config.toml
d_expert = 160
hidden_act = "gelu"
qk_norm = false
init_std_o = 0.00864
init_std_up = 0.0442
beta2 = 0.99
Below are experts of layer 4 (counted from 0) of a mixture-of-experts language model. Rows are named router (the router's row for the expert), up (a neuron's input weights, with its number), down (a neuron's output weights, with its number) and show model dimensions 0-127. Each number is 500 + 25 x the weight over its row's rms, rounded and kept within 0 to 999. Numbers have three digits each.
Before each expert's rows: "raises" lists some tokens whose logits its average output raises strongly, later layers aside; "mostly gets" lists some tokens that are sent to it at least half of the time. This comes from a sample of Wikipedia text that the model never trained on.

# expert 6
raises: " and", " in", " with"
mostly gets: "8", " 0", " 1", " 2", " 6", "9"
router:550494519506499471494553466558533521446517524500473486543456504506508505507508523479499527431494526506504510486510469526482486485497487501583493494489475498474487467492500502472503511508512518573475502510501486476525454527488473561529479485486536515493544450482531468523538524519468495466486494485484502523493484481509515509505518512499494513478479488472510513524484521490500480514515
up26:545513500497563497508452516504497539502500498518535508493489463514497522466499471481536517558502511509504487528463505476526537491528518506496475477502504511468508476477505527522511536510491491517504462526556518506479497456480540508491547456515480510459534483510492516509518517471518470523502528507497506485485519503502551450465500492515561539498475440507466487503477504498501531461465
down26:523442485528500503509500498552478540468518496499492488507504488476480489532491470524519504508519469497474486491487519475527491531516483487543517480543551486511518477513531507508522533508472511483519528522488501510464457454479511495496510496467495504519497539511505455532541482481471511490526438476495541499508547538474476481517490489485496453515544493503507455487502556511546473531545
up27:497557546473504545480506475499478526494486504465518492528510525493556522514548525478472539498502482437531506476512502475503523472538484502484520473544448488457501478497526532499487526509482493514517534512509493492498480469474488517493523479485505536441502481498488473499446449489517501489507543480491479510532483513513518495458476558480487528497494496549505526498527502471495470519502
down27:533484480498550470485563523494542471508534516519488512494484494535486523487481495483454522496467479469451513518473466518514501485489452507448505447493464478501479508521513496534518548513438499499461500517529482518502495502473509503511501466512517504534501531514517497508468506493467501476495483551534505495503501518499493485484550493488448499475479511475497528475526489481474435534468
up28:508514547530492497480540490490448483484522555487537499501537501502462507517524511520542476495486496501484530519470502493472471520468462490479483521488450472492485495547512491473486498456476475524484539528502443472496520500521481508500538512529507502463562453482528479467535548508508481479493477471482530509517505459492478486504478527510477466498525496511468479501457495489547509519513
down28:499481509500495557505505499489486491507504462505527569460464518493439524552464500492518458499530492482486498472473485503438487498476497484509490504476543480472470491477487578503531500509491519479528537508516509471513456511527469515491471511500471507441477499535478476528499522528499504509513546497489496487465490502495502475500519494502469521496470519459477476478492472518480472454509
up29:512482517474537484525513496514505501471486462471463530474514492515511477479528504451559542493514506540506523510492472498507495507437488508470529506477470524524489486475528537495503521512508480512488463492511510487462507494512507540484538513517526498486505481464510497553544534496505528467469563488488511500456525456514509475457489504478501483528540486473460524465494448476481469509477
down29:530457480499516523509447511541514532493500471507512488477534491489472547509524522490484514531455467538493446462521526491477508512477471515531482492483513476501548507490508524470463480497488529490546482494514488474470540491553537527495496445481528503489503465512508478512507491507467504511481478500481495496472507471505500563533489483508504514518462506539521473473515517502570507474527
up30:524468515479494475449516524522490505508488498523503519542499466485513482555473482480531533525501463525457558509515499493518462525509519495507508504484476510453460452515517506478560503492495479539483492501511523482521536508511479506497490475524564535490497457486491485460536512487516512496535504484510471503515534538536513548492527485495549495476489496497481494473530466515550523476483
down30:523534513479491515501513523483502482460521523464532492486507483541522512514472516440503469470490536499477447468514452508502506508501540485513520500501463482536475492502514466546473493528504539485486480519481459512474493535492484512480515570511481473458481510479500466482503495521523501503501483490461505475443462459504491494510506468513504493480518528464486530448473534451484467503514
up31:514502469536492501523510494469484483501487494488499504458496489542446529467474506495496530473556518510514534524503502520482502511518521488485516478519492522503505521527505437445537536523491532519452548479491499520490491508494492528508495474478505479509460467525512512433492483526480489495530501482524498491483497481498451542520485492536538452483487564493470468484531491519498485513448
down31:520494493494479449530484511521493488511494507497503541480483494537488552486514519508493506524495511544473510516472505527493454513499564497455493509526499537515531505505474483476521466505474498506479483467485489562487515504553504496496494522464502514542461541496470513469525456474530470526504470490539478482532485484463526489494517484533483490539496464459544486502522510496470461450476
up32:485462485495479504469492488491498516511553516501501467489515524506500510530493539491467488488488497499444535491470535467429489467462514487527506483514546528519462484530492476481452489480500527529498529493517503488477502471520466457515508471528524485487499495473506517546524481538514512524499488490503528502499516491516494497465514468485509503498492488505604494462450507475482530538484
down32:522497511485500529476468488493493506485521490512504503501472519480492540483535515448493443532464515527482518499499516465462475501475488502504491427519482482523527508478473479495462474528498524494484489485512490514494465489515495508483556486561508509551470569515532506517517460498523493490492487455511504509521492468506535506537498475540512475496507448495502451447512464523516519514515
up33:504503512499496536476551538495526510479441522483534514469555474488490540504492482515499459476508522518506485521499517499490492501478489531523495503493489491533505515532506501493524545487495545502493508528497538552535473501528540511527466482499499474480526505485513493503479441450474548504483475488528496497483448461470527467526446513519539449494499488464483523508529524473506525491516
down33:485519489465482490506470497561521505511528497494498508472485465478493445491494513562508460486517466522519500523492521509511533560433508520494469482499499512495494486491474508537495471466526501491502458492479500479507498531534524529512496509550491557520502503456507534475432544527492505525515483516504518508549482485501472462502465495507540545490504490523485530480504506490509479524521
up34:525513491511482492475452516467502500491493495493553529496507492491540507508435501494471488438496505540467471521519548512544519462475528507504500499517502495501546476525518495483505475502523515468509485537514518471479485540508482501518497469491539492488494492498507497489526572513477522529509505529458521473540462505512480515500536542501481502511509544458467498551510474505464483461535
down34:507491448490508497478511513490519514481496515527566467515484498479442482503522496480491509493475468464540470503527510523553495512498475485488522468486505516498513511497505503526513509522479506534436501513488497490459539528510522515506513451434500462490474515474519499511474491542500515507493531517503544531515555500534481552509559486520489490521462502501472473495464480496490449502516
up35:504525464532477508496515455478498480518480470502493488489485553484510502509492538472486515456481462492485498470496525454458529509495518545515459496496491517475506524529534496488519490511529475520474467527495521509499528521492499548556456524504547526482524543482478539483499517442517526510504505486472449530528477525510452491516555492453502492470523492502477521499485475481495498521519
down35:491511519521511486514518475471461520450465501498523536485473489512485494467532481547492462486556429441496492474517557539535508476503499496487505511503478535500498512484477553485497478470506521504499525507501481455495509498478498465431509514499526457480484461514524471494472462459511526529504495474500488497507524513518536506487474492502510513547493465524524470519534500515505518503517
up36:516476502474517513443486529482484522494455522514520533465512521495520492508465493544519483489533495493503521523460490509510472486511488507499436517500543494451499502511490489503507550521462521455434512481471494534501497451497504515499511533483536497539514459521484513499519483473475527539463460524470495505498462520476515459530502521485504539469514468481547491492474460510494522507512
down36:540511503474486476506530506501514546511486492521497514472542491510517541505500491500491517509469547473481515545470500507522514494472463490480486539479490441500483552481497451459554521512436484504489497485512464501495547531465519476506530505500528499500497494473488514491478489519450539500505524484497465474473545473536502468488524536492485513504514485467514457478508461466537474494507
up37:537508496478457489491487494513486513500502458487543519520524530511472517493516513465527549479514552496499485549525507505520526486452509528496467514478486511515454518551502479477502497529486512471456518496528502466494453518536471523513516510530524502457507525490490538511529494522460445498449481469494488521486534488506445529496537488480496495472498478515530496444520466517513512510483
down37:503483517518475500497479496532473520505505454522465513506483475498471518506456473552501476568499471490532480522467498543507583532546502517473505487492501513510460488482503534498503495502484542527507558463495497545496495465533523503500514495512535493555503467519480499493508503499512519482506496542507435517504502511490515518531492483511519511478511494576495504513513487461490486508526

# expert 4
raises: " |", ".", " to", "ment.", "a.", "air"
mostly gets: "\n", "==", " ==", "s.", "e.", "es."
router:483519558497482478461497512494520511480515496534554484509534521496522477488483521520479492439484514492496498515515516553512491466511479490492492471456504536489459501501516504530489515461545501523480477488444562514487478502503437497500484511464516503514538521499512478512481516519482507524490509508499493491528492456498500483470492486495487497543564521448534501521489475458508493560526
up26:465493482501484486492488497463472523476495496502503472486462482483497523491475507509455508471491494489533461504521497512556501489575490491539538527521512542470510520442511456503538565517508553491516453531482523504509505503452485509508445519527513492502508510471547530506495481495491497462512506478510475493509496491545489468528475511523491512499488543489490493562490468481488502512485
down26:529467537476465485485450522520488511497475495550500544515556486461495500504489487480484495541513501519487502497491553517504515485519502525532531512538488535518538489499485496476479494509484533487521509530519513477434514460514522500497498473523527523503478516510511499501495449518505504478540465499472530520548494495506528487488512478543501441464527489550470491476451517496481529487462
up27:519516526495535497498517539514517512519473520548498452496517524503519505538499493510485509523505510450514479489468523531449515506504455480483446513541492501506530488527524483496494525518519459528475480505533536490483514491498522460483523447480487555478515556482514475457469464457504479494496502557508470495515493506501559519477464524506472503497484484508482485468489470489469521482525
down27:480501470484523480516492527532536470502533472519481550498507479493450468516494448485535539558514477508500552524475503535506502515488476527534479530518478462547493453518515500497443500538465493513524478471490495484489508500529500534539554478465502505520488511488476510530505502503537474520526470522489544500457500508507495499503514521464523461466514471496519496524481512508528481494472
up28:515503512474457483482472497494484472442528504551472515492497503446483511462506507528515548559461483492470494533494514536511538483518506499515499508478463463486511509513515485462504495510498524511509490462528521504499497461487508521544458468504535455486505512501539522500510524482477515492464512451459446509485495522493549523558486499470473473475509498471494517492473494533481492475478
down28:483480443505506470512484463522545508478528474512498556503478449545453467511462466573491484518473506504548507508497486503490500514484497488496456530497474486484514497459425467456492486503522510544490482530536472531504500496524500495500500464516516463495499507492510499523479500477492503503503443518515496524507491505491526506524493502500446558497503487487510537465528517499508522505503
up29:514525526491490512489471534509505477514467476481537520507542519494482514518499526508503529467527464483469494520499561514475468507477528568521473505473522475499505506491523525515464517504499510485483501483520490516542476535493533491504496477484520485482501514505507515504501501487464514512528511550491487491413482497497457503490564475494464483495545525459488504449478499482435507526530
down29:494519466544506483466477519509518494501540498501554484438519531517541482485486518503501498503502489464505503499545490491522525531519475489475445504512499526499519489460532496510455526506517575510520465534513527519495500438516495477495505491513502519532468507515507448533525489494510505504463525531504488468482522529463546492486515509547442491515497476545498489485520474510489512475485
up30:532487533483536468509523481501493526446501512520477487477526500496484481525545494514505494533509566522485574513501469495537453487488531477475509473507488486499476520482517488506459533520486503521488499480515474476475507516498464484452515519461491475472539487490492508493457489529524496508502538509490533574463501490505504509510515551483466520509487480533463477502511447512508494519464
down30:484532528511488490498519529540520502510454519509511476495505516519532459530528529488496493451462532536484527501470529506529477528499513496486483545520486483462458489474494490488509478450523471530491501536538493451511467512508521490473535486504503468490524443496495506458526506546513444513519536485476521489479488462473465522503549532491487531494518536521518492509477491510550491495489
up31:522506502482505518497485534502456521512483495451532454564515499522530504483478479456508481527517519470509444496483499470509465429448504499526455463499492502528459465496497490497510501488465502482484511525498483512471514474491483527505475526507507438510522486485555516476496518481489512495540490482491510482528491483484496452514501495505500498526554458532487521502509524475521498489442
down31:509487488497507487490501499486525494530505514518489492489516512496498529556539486473502488466464460509472545501493509521436526485539445501505522517484484502478535518509510495533484490549498553515491473490498526448512525524499509481474503469452435540522478494504455450478435483509528466520496479499486483507463462457547489536505507501481477508483483486507485489485515504502496488472523
up32:484484536499499540506510499510498489494477451528552481498505526501453505496497501508541508494510540499474465485484495457508518479510510489507493525527538529491531482498497495483520545488482478551479478454486528492475523500500533468491555500535450473510495532556508514465540476512519513493482488509538492458438478500523518496501484496431474502507497527484451506468515472502483524534481
down32:531546471549500451478486510483489523465520498518473467472521469505475520492501495505462529482462530530492486536527475492484501536502490490570502481482501493521502480511507516486467528532500549507521504530465519518565490477509448491504473501557494491475450578509509507497540504507501530480482488483481502501530519516497486480516488494457464470526476507488523506502484497475492521479485
up33:531494561518474544524490502502525524519511457473538499528511486497497483536554492466434517497461508517516531488546499493514502480481473514479502469462489520495521473500531494487504483526465483486483439490492491512464492508480494515480536498487467467496510485486489478437478473480511487509499490502500472521521440488518513426517539519521487487476498494548509508524475478529514499509532
down33:492518523471460491483481467489497491532488554525500479494458524504500489488493490565457503507490534497515465551491506495498490507468506501523534526527549484508507515461495550514472535474510553501514509520473494526479489493526456492500501508499465524502458488522508505494529530533501481467506500504496488511454534501513482512492530539469536499467519479442514512499510571548532484486518
up34:459518493514545458484491479483506512493496483516508464469535500507490512501458507485543500482494466518509503508533427497525502513521542488486522443521502454519535475475517498528509467481534525480484498559507488506492496515512506501463513519467504454460537486498551518519472499514515533476492490507526551540498506460464469492486479496504477524486527534500523510494516514489483512561533
down34:487484481473472492525519480482525463501481489493471526527502517474504534495497501468472490488504520472514515512487503516492520464520515477492515527529496511480471499493478498464542493491479528502529499535487493491494513433460528520567460482542488542478521530492516478476484534515516485548476523433504466486518490518488502499502471491510495531553479491476461527504426534552484482508488
up35:526509513502433505484487501505500518517502450479483501537529481478503488501485538492495533487484493502492545523468519511501487545477513515526511489472519478516520472484534477467452525470472541469473516512464479484467498499503465506472434519505507513512451527536522470497556481481490526469523500520492493440482469495479476489476490519433536490486501497478467471507500497534518510524478
down35:456503497490453492467537510470549498538513535490457525484530519479493493491475521503509506480545497477508507485458515516481487477513473471460506479510468463501510506516541509546513481500506468488550505481508498514487538491517499499519510512443533503492559508478533536501468530487503508545528517520475470514523543497456533497486471494499489472531491505517461513477478517475459511451458
up36:524481535500507461467528470471484530480496451513510513503470475504456467474441502539484507482522488510483522527461513505480488470482521524496501459499519472490422524486492497523477483494508507507498492513476502528432509498530471506492480543473523482537501469515479482491515497531527529504503520445507536525469525485496539510501474486472524514492532478482524481516484465491558514480465
down36:509507480476505551484496485506492487529491457510476507513472528516505508510503443483497510494484499489512501488506457514504504500488498515495457496506474491485464448485459524485534555536450448508541529483502485467520495503514525519509489456468498482527515487501529524548455520502511475512490471539475524500483498504519459497467557466503496427498507528504458454530486510520476464488502
up37:479449536463522493512457472496475523494466466483513510506488488515498454487502501523510544481490480496501489497496512533482471488516445515481496471499542483521470500533486494494563502519526511513506509497519507505508504578542525516469541508485480517519497474497500518479523489538503512512546488475487479493550472465504490538455480503517505514482550457464490520520490492510485536517566
down37:515489469497503529480532546463499548477493484507496499535497517511481529540432490481493511471450479483507483461529483490516507446480490538520504441484512526511480544466570479503530490508442501534518495497462478512485531535492475506477498533475492531515513480503493534512490511517485520498494523491479534526543522520490491516535523495476475525529491514490485471498481546496521520523488

# expert 5
raises: "ists", "or", "ist", "ores", "ist,", "ators"
mostly gets: "|", "-", ":", " -", "=", "/"
router:501478458535486480506485453491526542454533473495491507520473538478494483484501562494503483547488478510507510507447470543478519448471488459508485511586527490485481495511533493515513496510485511509494455536499529508489510518527470528478462513469507479499451514495515535520505496532485526509514489517490504484513510511490508483544476498475512510523540493506487531473520483510521492430496
up26:458474492536445484480570525509525488522486476495431518517533504493497511486487483491457472524517480499489483485503522519525507495509465516506496494555500487562523483486516464482473520535542494505438487532482521505495550552515514498532518483490529523470486509482461508495492501498488492480508467521469489497507488495539523479473528501533507519532464512472511493503508535487534461510533
down26:508505483493517514488480515505518483492505532505517480495510457502516487503482445495493543538449489477499494504491511504474505508497469521521527500502504424512479462501500489467515523506507450514501453506526513469483505520526487516536523494530483491506538494467467485493482578483506484490539491464488455491516501539537483486467532451539514514497478528460513492497515476542481500577495
up27:445504477478487488534470472474464534513495498495475518485524525508495533517504522484521482500514490531510473507500526507491514489527524494517507520546501472473477491485508475488539549504497533487471468497508507486493495514511482512472457476497482499500439473469489521475507474510475478506469531489515493471488440503521485511520531464589549520511471507501530525453487496518548501503435
down27:505501546491529486512460522453486503471448469495485472518463520528478482446451535484565517517485567492497508506529491505445531494507516472535458511485549480472549488495518491535464509527505480474486477493507544512545496523495517497487472484483496500485486488508460512511518494459495531499529523472517523509533484479513524507526495505520503509497514460478484507518509474464465491505519
up28:489514527522484519535517493485532522523534476456452561490540503501518482499530500520480550532515522528515442507485516506526503490484491536520460494526491515531532501510479521460478499482489487475496541538492509512490474488515510510480500489476512514536482488475517499500555518490486490481481512465485488505511516480458477488475521430480477465504460543462461489494566497530478511524496
down28:455527525472494478494539496487557473483485507551490538498489523514536480562494487501492506469547540474466535473494513441498470530477487519507530490490502493511513470518487473496480520471481510472505470521536496527551547506505500481488440484503506480493472504479487485477489486485493480521507562529509524512486447535514464457505487512468518496481488496485471498499518511506509543536503
up29:477488523541503477489519506511482507522544505460529470530513507473482503530484501540520508462532468486462508492486485487492489507467462523543509537489527519490489534461480553505513474506528488524512477516509513490449490553499563549480521488531537518511487532470498479503506455465524467463465475478457488481511518531490480492514520536487507544488496520494508452512501519494488538496473
down29:491553542454504502566468499501517508444494545544485480517508509501469493459492498486515520512481531516447439549540507502472478509470534551510502486484501471500537531529498508542476530504527509490499500489463505495478518508500526487488495480523518500475480464504455487491458494481521484506486535475497500510500500526488476491502512475527443522484491509505481513477501457561508519488502
up30:477528472507488491487526502503493494501509528518510460469489508479495461533509519516501494523527496491486498488493520503498461467462509507471490526500541509439517516485533508516502509528571505485541449499518537477551490507485558503477503499469495481462524505466457543454485474513511498538509484524517498527515551531504541509485498569495518445508483471481485492503478539508483518489505
down30:514484554501500536481494501496550494486500497475509527511467498528493500507467511522521514536462488531475530503527498481469497462488530489479507532486506474496497508476458500530494564501472484542489538513507505565429479531520454551483481497492543511565546473490509545507486498545505524490497515519507486511514463513459511502502518487488490494533459517533516479500486505501509489512480
up31:505537476524489538537519498507538507501484527479510498543468513453491588496500510524507493465528447520485491544491469489482521491504500513518558542484507530486471506498540509473489475513508483488474462500508492500530522502525501488499471500528571549512485478456493506492479489504510472509507494501519480473499500481501461504472502475473525505500459532477528515498552481482514481441507
down31:537518482507535516531518509519492498519484474496468447494484506469518488531506518434551494487500505474435511532493467484477548502558566486518494510506485468475514474513508507504475484494480517528508494501482522526511482517512484515473555489483485477512473566469551502503519559556498524481472500494528495508518520452496482505488529479497500521497511506483516501517494490478477484532497
up32:496518539517491516491472493513524507488472471511506518504483480526472470549525510501518528500479498535484510489480492487517473535460477500486456519499507466502466512489526487496513509487483506498512478512492458514482486538486464522459469439546480546475493510523494503526584521468526461492484486501497506556566490489498484515490552514513530526487541526504515551514481527501493491493537
down32:476504449491499543475546500500485482432509490512520532503494503531483537484521474483537525524496466511488472541497455461494488536533477480482489512532500524460522492503503513522538465515501509482482487506510508542480470517457493497493489499549470505546500488506480495479540493486540468539477490539480480525486519533508482510503531508494481494495498534519517506459551542504537504496561
up33:480510513487528508483495522514487537493531482445521473523505468514448545468529488485470483504446529505508520492468562523483500494478488512522489480536494479539499476536519466503508537515488477518521487490487511464495500494503499496536506525507473518498517490508501499481469456519449473511546462511485568506486511455520492486499516490518448489498503509512488543472546446547498490488478
down33:510516489515539456504522491511480479506520510484494511533522489489514471477527450538498471484450498530496499495529495445462521509471535492466495487486510519456503478541512519495528503468508524509471514536519459443471528481493491510509523461521518514467499501528526474509498510500519492445520508503464557517539495468502490506548513466493523565491469481495500531474488532497485511514550
up34:562492515569493472502456480515492523509542485457509448508545519511465523473485494520492504497489495499509477482488493470516479531488508469479486522504538494561493549452537497502507513468520506512512479499523511459522510476460521477546472486433455454492495516507528528538498513498512468516493460496490529475510488471511513520495479528478478499484512516540523477477501512515485514495515
down34:496462499481502506456508518492502510518501513523469487469490536492507484493556519521494488485530507500496527530499510506480521493474478515499506515489491469481554511488504450566523476507460497467501507515479498516541559523527501542479482490510523523506531475478491469456480515541564479467516519487532488492546505539490499525521506494539515497541510452492469464558500511513514489473542
up35:555532500476487506482533463513500517552483521491483476464502519537516492488529520492490524480497447472530526476506512473469538513495458458518530483465508468513447528555494488482506535486460499463525522497488498464476531448487440516493473484520473502459521478510501527511496481500490489483472488527528477507486506478497510511512540513541521515529507510537512514528511531506495478484549
down35:488493496474480533478515516536499488503531522533481510461474499520508502493507468517519539476515536492460512528520525504499501519523478475511485508463523545514511468524468490559475556495528521507499531509498506545460461520488527489490517506501507517479467461483500459554552487480473511498513502457509528495463479452432515498522491503514468473512490463473509492490525503481441482498482
up36:492501482488492493545477510510523511529531468479547485484490513501441503481499498467472496498480461520476507493471490492497520499474471547512481504460508463520462530518521497439465524508512475514512506504514485540563536480498522497516540519508503491536523494477530482522459491535464492512484456507506534489544496486510501476524489462462464531447514518472528534484471494446484508496509
down36:512519462481464472504563503510517489505495496526495500493490517511503537454537504475513496462453488505507513475502545500502502491490514534480465515497547496486459514519509452521562497504505505512492509503501464515555498495471515524462505517483557479563493521494483504487469519506494487501495468513495489513486447508484469474477486552482464468475471505462454497501485494555483451495512
up37:518496517473491494479511503551479550469491520487479521561502483449504451514484498495499494487504516521481499542475541476491440473499513492536505529511554510480486514508478492513485519552511469471467512518519476484466479535482489532519504509497522499570518483524473486476503500564494517502492520458488478471489537499518479515524506527511469514525526526523470522487474495551485479469499
down37:491528464477509505495474523436494527529492504484531533513557439531491551499526538523500534561465479481499497428499463495505515547496498508493502487508542510492540517528495476505509482515490501517458493509456488511512459515492489494467500531490498514504475513524498524483523492515528518505506509504529508484527527525526503514523514481496467441494509442533487511513521463505456512487498

# expert 3
raises: ".", " and", ":"
mostly gets: "ect", "ook", "orn", "atter", "uk", "ilm"
router:506518502484509519466503516541455491528450539472553504488503493494475539488540491484488527515495518522496499479476533476493468529474545538497479493518481499495456483514505503516424496482474478561471516494459422507494520482482521503512488459495509517473489495496502523509506488494449487539514524536492507536484486504504513510465502525553528507474483499509515468472514506512481514552505
up1:517513501518515503476505517532511481498471512503508463530469544509471508507462486494482458465474476564481461532501469486498490477491515456474436497531475485481479480501529480503519478504553496477492480522505460557513515515510527533501540513491520497533465484506547516528470541463476497487474496512488527501513471516480495484467467478515529485495472513537480489512546460444510504512503
down1:455469533527482505487520509480470520493471500474522485497522485515514531509458573531447533518515516452479497515468490461495484512477501510513537517496520479505510510494554511464538535485478524484519523480496503492518461525568493457459500505520489501483529511514486506533495442513515464504510543491517464489531497543455492523478527485490498471492541486496485513478494480513476501465490
up2:516529482513540510488537505484462464527468522486462520466485521487511462492467494469507557508541527480536440493474526502465505466521511516507466526525491475482486479495533488481483505496528495534523489518509485510494524520458527512535523507497523482546474498541471525478494500502493495490493487535503471545519449496459463473486482549513469494528463468525502509479537455507497514516478
down2:534519498488535451512498515458510469503497465494502516521482478523478523533501494506529490488518520513519557517461424529491492514520553504469515499462476516500496514519477472518479513491525544469505509536537472466517513490474520501553499539532504495501493495484493445494502536494532489498468538491527516493465546516538514503459471501467454523502511494511505478486502512559518529486506
up3:507512460542474524501541511469523508535480532482513474494519501437495509514493485483490461500491479451464513518486488486474505493549458528500508474500509537515499455523565526489474482488523453508503522462529512462518500474515495474553481474463482519525500506517463531532457506549459541509464470512514492501511468499518529510509508531525513515502490507534507478485494464530515497502516
down3:505513524516546498551526476472513458536485550493508476526472508550493497497445483455515492468494519476457472492472527574500469518501512448513535496524499472506514509547505511499495495514512484485478539446491500509511477483496484506473502531515464472465507542454504481471523486502495479489527485476498485511505497496482469509488466498515525520515494517461457508500545488465508516510456
up4:503521511476517497525497494525490519477500516507513463500540536500545500485513458520489477472541493539493497485497501468542456506504514455482515466544514521506489511498478513492442512496489500500529493521488447492449529482495525517530490472473502501521450502506498472458533478494482503482466540463505520466531509470540501512466486557511533486466501459481512493453497458467528517459507
down4:455469545505498503483443474513483576501491494516470503515486502455489490508459523495472490453500485484519506496518545490524497474522464505493488542461483499512442472514469512524489479500511493527552499507478464506513467504532518482487501464508503528490520545520520520469515525511473533487516479546505475510517529527457513502557484529487523518528492513494521545502534530511506514467481
up5:543510525524486514499490467472504501512547520509520531512532480505475474492533523453533536509496541521506494502468491498487521498488538501479464524499496511484482495496514512492447532475510490516502496525522488521446484474447525509486491495475532493533468471502474490466520574501501476513505490492471530541499477477476439512458514501486523501466479528478441501542464482490516457529501
down5:491466453534498535527498494471482541487486515474539479482474532513485513459501504488482503536471528486446500484537534519455535441506487503526478509553506509474474492518489522481482473468522519511578489477505549492477459489506489519487492515490486483506493477505501458469460510493539508495505499459477519526484501507499519514502528506491558536497533487502496480490506525494444481480522
up6:521467457504509549480472509491475483495488526488530476511516502455476552489520516507468525508505516503450491484549513464506489511504545457551517518507504531514475500544518546451467552501464479496493497525475518506531516460491481474519515497482501514495480476465513528561461466480519497525534480486510505510496455515501462475535467490490524505491529478522482501498514476507489519516543
down6:495549485466500471530461517421535493483518505544451462488511473505532481461514520477521514500490491534480450519480482525459464461507521486516491457505510495553513516526490482494531454500501482519498502520503521522492474495497479516497512511533495483513515524483496480497507477542503484488519469523520478467501480497488504509528476521476527493571504487500496549503512528478524465449461
up7:488506529506521530457488563473492516534504498514481533503472476485457484477514494510506511486463454490443538466528510514480508520478509491485493454486499525517489485521529518496530488453529473481506566488442501513509512473476498536504470553486485462508505460511503465492491463552496494523515493528504555486498468473462520479498506498505516473469473513495517509494476472534529525507507
down7:488527445536470490521491510509477474487495473475506490514522546482529505444503448490486532548529522501532449503507503529513506478486514502563513473485514458524515476519470489448496481501494473528516474503507507495530481485494501492508533498519503484548507517527547500472525529526508512459559517515505503502483475498519517486471490519520485493510442503498475544495571497474510488473492
up8:506508505487525509513506552471478488493506493491487500509528478490549472481508494504532543499513484501533545486535523520499485502504458487462514489484493486477466501479504471496474546515520543482521468488471468517486534536483485536526511459507500490445459499470519499479484487519449498525470566568489499456497481491457485463548525489499532488498494545520482510498510519499510461487475
down8:531525477526505513551530509476457481517493537472498474468509458569483487522511516526511494521489509486511486498501509489537542512513509559448506470493522490497483512501506522517500538472493504473525529542514511513503499512478569479479479490478507477501495510553516505535492513488452496500479522468476514523526498479455456526477489508493484549508466500520483456475558500512510487534506
up9:474511490502515540507526537510488497532534509523488478472509508474526482534506470487478479530490493506517509524524494490478500503550521480517522453458501483497492540538549498495499530487479475534489475457511477506475505465444540473520466497466485529490464512470526465508506502491514514521479490553449502522488485478449468531507475512508487459514546548486499489535538530460506525508500
down9:534500532467489519496476493498467544510536523481517485520510459465451525487472493513498514512539519493490485526518477498511477545523513554525504546461510487506501532471483469477505427525499464502532442504512511499517476500512494468499462472526548493513514492507488508463487492522494542487525503516489504512488510514498545473472541481514526478448547484514491464492466510492494500553497
up10:445517503507500543501489464524524546495517498548458508529486529489489485511487511441495462474508539555488496517494496501501516505491493497504479451501484489516519498471442501489554485490509476534504472523502464481526526535491487477474491486523489451538479477499491500524518515499523517492479497488456558476482503442536499473529506518448496487522499537474530469522514472513510506485464
down10:533494496470488533502509500520515496516527501481475555486528516508469475525480448492529495504529515527555486499475522456521480477467546485527491511521483511539532480489467472514496539512492513492469447488500529486474532505473517493498458458504486505480516485489520494517477479496492521507520441481535496519479451483549448489508460499471484533531497463477503512480534525476516517464533
up11:493456553497470544531521484520481528502475479474511483497486495522510572449503479479459538507483510423487485490500528563498521511489519499515475506514523501488544486491516552512518513468519478471499480523506490507510512524518495483484510476472509497479509521441514551452531501515488474474474507516499506479496519517476502553441489489498504510488503500487511477474523517514456507518524
down11:530524491514512512515566497463511508486520476498538488480513505546536445495495492504546493522468473513511511506516492531491516453513494460508548483503509488469467536513495479428481471482485474490534491444501496458478553508508476499523471489498501487522480480509507552524472492487544479474543527474541507504517493506483491511466479464470528492530516524469468493487495477491489515511474
up12:498505524494519507468528471588490500499524505479477500474521502456557529527528462497495519464480474509481503504484519500541538483523513466466521503551502529501516484508507532486485534514476474501457488492517534529499504506501486467491440527478506533484501502498521513518522482466489504523515509519461493539485499532488486519477487516488516544564531480448528470482509523476477471474494
down12:493526482494504519525512506515474463491511510488508475480522489495514499455520510503483476505467553503441487486539516532494495511480516515505465540529496462510479524515537525512467479464534490454533527479467543546516517454525495501512511536502507514522477489514475514504466486518480424504474525495504464493523524469480513525521498487500467570477515500502508519506538515459541516460487